config.yaml
d_expert: 128
moe_layers: [0, 2, 4, 6]
router_score: "softmax"
routed_scale: 8.0
vocab_size: 15234
norm_place: "pre"
rope_base: 10000.0
tie_embeddings: false
init: "trunc"
init_std_qkv: 0.0365
lr: 0.00257
lr_head: 0.00791
decay_fraction: 1.0
final_lr_fraction: 0.0
train_tokens: 598300000
Below are experts of layer 2 (counted from 0) of a mixture-of-experts language model. Rows are named router (the router's row for the expert), up (a neuron's input weights, with its number) and show model dimensions 0-127. Each number is 200 + 40 x the weight over its row's rms, rounded and kept within 0 to 999.
After each expert's rows: a language model's description of what the expert responds to; "gets" lists some tokens that make up at least twice as much of what it gets as of all text. This comes from a sample of Wikipedia text that the model never trained on. Tokens count by the router's weight.

# expert 62
router,201,205,250,133,233,182,246,123,195,141,179,191,253,230,223,219,221,236,144,161,220,218,182,189,161,125,210,195,163,232,191,225,211,198,218,166,211,155,178,145,205,197,181,153,156,185,168,165,186,184,150,226,238,229,196,213,166,257,241,259,126,310,188,217,269,223,164,115,189,204,220,212,183,232,195,116,176,243,152,177,156,171,199,237,182,172,181,144,131,202,252,212,194,172,139,200,232,180,247,136,211,121,191,143,243,137,236,220,258,184,233,205,177,162,229,153,186,276,119,184,169,140,196,242,270,190,148,170
up0,170,227,208,228,176,159,125,195,221,167,289,157,226,144,146,205,223,249,277,189,88,208,230,140,181,190,199,163,193,225,208,177,243,226,87,241,237,244,206,244,235,194,203,165,107,243,222,208,226,171,266,181,148,268,215,125,216,212,156,194,171,212,233,219,248,170,147,263,132,233,166,207,202,178,155,236,222,236,248,204,212,139,235,166,187,203,219,178,176,253,141,201,253,163,218,256,251,260,152,181,108,208,161,236,154,192,230,170,229,210,172,247,184,214,214,209,257,144,240,184,121,230,189,181,218,216,179,172
What it handles: Commas, colons, pipes and en dashes in tables, titles and publication lists, plus Hague and Editorial completions and sentence-initial The.
gets: ",", ":", " and", " |", "–", "-"

# expert 59
router,197,231,256,177,193,260,199,189,214,250,172,170,178,199,141,184,231,240,212,165,124,124,198,267,254,228,203,217,171,208,122,199,153,256,233,243,200,185,188,212,158,184,245,122,231,203,207,168,140,183,208,179,318,170,211,226,164,200,197,206,171,228,170,254,280,226,251,205,175,189,208,247,186,262,238,200,201,205,236,204,193,194,183,246,269,173,198,256,192,218,142,200,237,185,177,190,199,232,271,158,210,195,215,175,243,135,225,219,169,221,258,249,199,187,172,207,172,206,215,221,199,315,103,208,206,176,186,205
up0,144,144,212,167,175,225,214,248,265,163,225,179,180,238,222,191,268,192,225,221,215,243,109,211,162,249,176,168,180,181,237,166,204,191,165,145,193,224,141,262,272,156,200,202,236,173,204,300,197,306,170,199,196,266,176,210,166,201,252,172,189,175,151,194,178,191,152,255,153,216,209,139,141,205,162,171,267,168,238,120,263,183,229,243,168,224,176,130,106,148,203,236,201,220,170,198,206,187,251,221,200,255,245,248,256,230,286,162,281,241,204,194,143,236,217,177,229,213,211,186,169,179,231,204,233,170,269,179
What it handles: Clause-opening words until, when, before, because, However, and year pieces like 201 or 202 after in.
gets: " until", " when", "201", " before", " When", "202"

# expert 21
router,199,212,244,129,194,228,236,90,217,159,76,225,254,185,211,223,182,187,157,155,226,188,151,226,194,121,187,208,134,258,185,267,267,182,257,199,97,226,148,192,236,164,217,255,223,223,180,196,208,218,120,214,218,215,205,199,224,196,217,224,206,249,243,212,262,144,180,149,227,198,274,207,140,192,257,222,174,208,195,147,201,169,228,205,219,265,240,169,203,249,231,268,179,179,180,187,190,114,230,230,219,192,269,128,136,241,206,167,201,145,177,206,241,162,237,240,186,217,177,219,180,187,265,181,217,195,209,189
up0,208,216,196,206,131,173,170,226,272,227,194,215,177,153,124,223,67,166,199,186,166,179,229,256,151,177,255,201,221,260,185,207,157,229,206,138,213,213,240,248,195,137,146,288,219,160,237,176,212,234,155,285,235,215,207,217,203,192,187,224,213,190,169,147,248,191,160,175,189,204,212,207,150,245,176,155,213,226,213,209,242,156,171,132,157,171,195,96,190,136,194,199,198,179,226,210,237,276,148,192,185,225,214,216,190,207,200,170,230,178,245,166,191,187,152,243,236,167,292,207,228,206,165,184,217,187,223,200
What it handles: Mostly the preposition in, often before dates or places, plus In, during, and dashes between birth and death dates.
gets: " in", " In", " /", "In", " –", " during"

# expert 20
router,198,212,244,276,134,194,190,198,159,201,215,199,215,252,136,251,283,254,128,236,190,192,217,200,148,178,170,140,210,179,192,225,204,215,159,212,176,234,230,183,162,196,273,175,239,207,162,218,218,201,214,146,216,240,209,252,200,167,251,258,215,224,216,246,136,206,200,140,232,211,280,152,244,250,207,217,214,174,186,146,196,200,225,214,184,243,212,195,144,287,255,177,187,247,234,134,253,259,231,192,247,167,208,171,225,192,184,156,258,141,154,229,211,175,236,162,258,230,202,102,183,161,156,232,232,208,133,153
up0,107,166,238,182,214,250,227,287,181,228,174,162,214,194,252,273,221,220,189,198,200,260,196,216,124,159,199,285,163,248,246,187,231,262,95,196,174,156,257,263,197,279,238,152,207,230,222,189,228,267,198,171,141,237,171,192,136,228,192,170,222,174,120,257,145,131,210,201,189,228,165,189,182,261,213,211,222,206,226,165,181,191,196,179,179,224,198,236,202,191,202,132,185,213,230,219,233,188,230,250,208,196,305,231,163,271,234,181,166,173,175,199,199,189,181,198,226,216,119,159,213,246,124,263,220,161,171,201
What it handles: Closing periods, parentheses and quotes ending sentences or citations, decade endings like 1930s, and sentence-opening After or Following.
gets: ".", "s", "0", ".\n\n", ")", "'s"

# expert 34
router,194,216,190,196,163,216,276,193,145,158,116,195,203,167,239,209,217,184,174,171,217,167,202,265,167,187,275,207,187,223,142,237,162,181,230,241,129,159,193,35,156,209,206,272,170,191,190,198,196,210,210,210,179,186,166,142,196,162,166,230,235,245,220,220,172,155,240,237,262,153,184,238,173,186,211,162,151,176,175,204,187,184,167,280,216,233,237,281,212,230,261,239,157,196,233,260,189,222,192,224,226,232,271,131,199,198,199,187,212,202,205,113,229,146,129,174,224,210,173,163,160,198,191,212,215,213,167,117
up0,223,236,192,246,270,138,165,197,160,269,148,232,229,199,125,226,189,183,205,261,185,213,151,185,227,204,193,211,145,271,160,215,204,214,151,83,172,179,262,167,202,95,224,186,187,210,201,267,245,218,188,242,222,196,224,193,138,185,192,259,217,212,230,218,237,262,108,241,173,237,183,144,170,242,168,203,224,170,178,249,235,264,273,209,207,242,144,205,183,201,203,159,218,177,245,227,263,192,179,207,144,215,177,218,155,186,195,249,252,253,271,180,162,220,126,157,154,154,236,177,145,216,227,193,201,192,219,244
What it handles: Words in accident, attack and military reports, such as aircraft, killed, crashes, bombing, soldiers, plus percent signs and number pieces.
gets: "%", "ed", "1", "al", " an", "a"

# expert 12
router,162,220,254,184,133,193,128,193,224,243,179,230,221,229,231,199,210,235,144,133,188,193,228,283,227,170,244,191,150,221,155,215,195,185,188,229,126,213,204,131,182,200,239,132,263,242,234,198,204,141,197,188,167,198,199,184,165,241,216,199,219,194,126,245,204,246,190,224,227,209,240,117,164,246,203,256,117,280,251,344,189,224,213,289,222,199,178,231,138,238,260,225,250,184,124,194,228,287,267,177,210,123,149,217,218,113,141,207,250,199,189,185,188,204,200,194,133,190,254,195,178,248,153,236,210,219,186,186
up2,207,183,260,126,190,190,168,206,107,172,219,203,249,195,193,158,202,237,227,203,234,186,153,163,164,177,147,212,244,166,273,197,262,169,203,218,172,237,199,167,216,190,196,133,203,233,217,283,126,178,243,188,219,228,194,191,215,207,236,205,229,202,212,101,189,222,181,187,168,183,239,195,172,256,253,186,192,228,260,214,242,177,164,244,160,168,239,230,208,215,163,150,155,270,197,210,282,258,182,183,223,194,197,192,185,201,108,225,168,163,175,200,199,239,124,306,230,193,197,300,222,228,221,174,297,239,238,156
What it handles: Commas and connective words opening or linking clauses, especially time phrases: at the same time, as late as, when, before, nevertheless.
gets: ",", " as", " time", " when", " year", " then"

# expert 8
router,127,180,187,292,205,176,232,155,288,237,166,217,250,117,132,177,244,221,217,203,215,246,264,202,215,148,261,190,297,281,153,189,175,220,247,226,191,229,222,247,193,179,224,190,250,211,229,209,150,224,220,245,258,162,223,249,175,138,215,191,184,168,205,141,177,216,252,127,236,196,126,204,124,276,244,204,235,214,249,185,191,174,177,212,186,198,204,209,171,180,250,251,135,174,144,210,234,225,224,147,170,224,161,160,207,218,252,172,88,260,210,213,202,238,176,221,209,262,245,143,284,252,206,198,252,248,165,177
up10,228,209,201,208,282,235,193,239,225,166,246,170,239,183,171,224,230,151,189,172,291,154,179,152,181,200,207,219,192,266,224,241,259,188,186,170,236,192,94,150,189,140,86,173,253,242,210,204,294,171,225,127,212,214,81,167,260,166,197,276,253,231,165,95,232,202,174,183,209,225,245,131,231,154,158,155,148,255,229,196,141,196,192,166,176,121,125,142,195,174,180,199,193,187,179,166,169,196,173,208,164,177,217,248,193,118,243,166,168,132,161,258,144,199,174,180,123,202,260,213,197,274,210,124,275,158,235,240
What it handles: Bullet dashes, line breaks and first words of list or caption lines, plus coordinate degree marks: "- Flag of", "List of", °N.
gets: "-", "\n", "°N", "°", " List", " or"

# expert 19
router,99,177,286,232,193,203,211,239,219,221,211,265,206,148,264,215,105,218,158,141,196,246,177,280,185,215,208,163,192,214,201,277,188,163,201,222,165,184,232,306,259,134,210,237,165,216,140,226,188,205,136,150,214,179,180,235,203,161,231,204,212,211,205,201,225,189,226,169,232,254,165,205,214,170,157,207,231,168,156,266,255,222,246,223,256,236,264,217,210,240,256,213,203,132,198,177,149,179,178,178,242,146,190,194,238,271,304,202,152,175,252,220,187,232,244,233,152,226,234,222,239,175,227,194,197,163,227,264
up0,191,158,203,205,155,188,185,202,219,177,207,168,218,188,187,258,239,138,160,145,152,262,182,226,180,202,225,263,205,241,172,175,228,248,145,220,231,234,192,241,199,238,217,211,160,176,179,131,164,284,189,121,154,189,216,182,259,152,297,152,187,136,164,197,188,96,60,206,134,237,146,195,177,161,141,180,166,184,189,188,201,155,227,177,270,202,227,246,205,213,220,189,133,156,176,233,175,257,160,225,190,170,227,266,179,235,203,282,131,209,258,169,276,212,182,188,220,188,209,222,190,207,143,255,244,211,223,170
What it handles: Labels and line breaks in sports and place infoboxes, such as Apps, Position, Province, Awards, Died, and medal place rows.
gets: "\n", ")\n", " medal", " name", "\n\n", " career"

# expert 43
router,203,204,217,165,207,191,213,130,232,213,126,297,197,232,205,193,278,225,233,215,202,182,207,278,257,195,227,231,182,222,147,265,192,214,235,176,175,166,234,227,235,229,175,171,219,255,180,182,152,202,219,102,260,166,275,157,173,172,195,257,243,220,230,191,239,265,222,177,265,180,225,163,150,217,185,174,189,222,171,301,204,178,210,219,181,141,252,270,166,255,208,199,179,205,258,206,242,224,246,171,239,147,184,189,191,180,271,246,144,243,228,200,223,226,250,155,162,208,217,133,201,215,209,217,201,178,207,172
up8,236,268,143,202,253,209,200,248,247,172,176,217,208,147,181,206,214,233,186,203,208,241,349,164,218,250,246,166,241,177,249,243,231,189,207,117,204,191,216,176,178,218,165,186,155,161,266,234,222,164,165,192,151,215,167,184,127,176,205,207,240,193,239,159,137,186,226,216,258,76,177,193,186,140,183,267,236,211,176,158,198,173,209,191,302,202,148,205,237,183,245,212,149,138,224,188,188,177,163,235,144,153,204,240,136,216,207,240,164,249,122,196,209,191,228,190,202,218,217,222,220,203,221,159,198,224,297,244
What it handles: The word out, as in outbuilding, outfit, out of, plus sentence-final periods and word ends in building and architecture descriptions.
gets: " out", " ", ",", " part", "ation", " Number"

# expert 27
router,262,177,164,178,246,203,168,163,235,129,234,232,150,229,234,211,233,173,170,163,272,278,214,215,261,187,216,193,270,209,185,150,249,257,126,216,205,184,208,223,204,216,177,172,229,210,242,244,157,235,123,213,262,216,233,189,211,241,188,191,148,202,180,141,175,162,241,133,235,209,202,118,206,242,196,263,227,122,128,111,209,234,160,180,221,221,218,221,188,235,174,295,188,193,219,241,232,127,216,165,255,235,157,191,225,163,230,207,131,185,140,272,157,246,194,229,234,274,121,202,195,253,222,152,208,229,231,178
up0,220,250,169,160,230,236,162,196,186,150,165,179,200,197,191,245,210,187,196,206,100,221,225,173,177,195,269,180,178,192,141,154,189,222,155,306,213,188,224,121,198,108,146,180,147,179,191,234,219,227,215,246,152,214,184,121,189,123,275,246,184,220,134,194,224,222,212,168,227,157,189,169,233,194,132,175,212,165,210,161,235,204,180,159,187,273,157,123,157,224,202,199,216,157,172,235,264,183,202,289,191,198,245,223,180,247,111,243,184,221,252,174,222,191,152,187,216,179,218,296,192,288,179,197,232,138,192,291
What it handles: The infinitive marker to after used, expected, able; also Slavic and Romanian letters or Cyrillic pieces inside names such as Jelačić, Khabarovsk.
gets: " to", " that", "n", "an", "on", "ov"

# expert 42
router,194,204,228,184,239,214,248,232,262,195,217,272,213,259,188,258,224,203,175,141,248,234,195,145,182,151,218,257,239,112,175,216,181,195,216,209,136,176,197,204,220,173,249,245,197,252,181,199,183,206,167,175,232,184,174,194,183,279,169,90,201,179,197,315,182,193,165,148,208,231,173,188,226,176,189,120,254,160,212,214,196,190,141,206,198,196,210,273,177,174,182,73,211,152,210,222,229,249,185,229,201,239,160,124,179,147,210,263,148,217,130,171,215,253,209,267,245,201,162,239,179,164,114,197,165,240,196,206
up0,171,155,162,197,239,214,224,181,207,242,247,188,223,195,263,240,259,124,226,236,152,209,179,276,208,229,206,268,193,186,216,318,229,250,73,190,135,164,159,173,111,276,224,161,150,228,194,216,206,257,214,245,196,180,164,233,198,206,212,270,209,219,194,233,185,200,219,184,189,284,199,145,154,240,183,199,245,142,283,176,203,194,271,194,210,191,152,113,192,147,172,199,174,219,173,222,210,216,238,203,130,211,260,241,183,217,173,192,177,250,231,207,284,137,183,204,183,210,253,127,203,195,220,237,174,195,138,220
What it handles: Verbs of beginning (began, started, starting, launched) and position numbers in motor racing reports and results tables.
gets: " began", " started", " start", " starting", "–", " launch"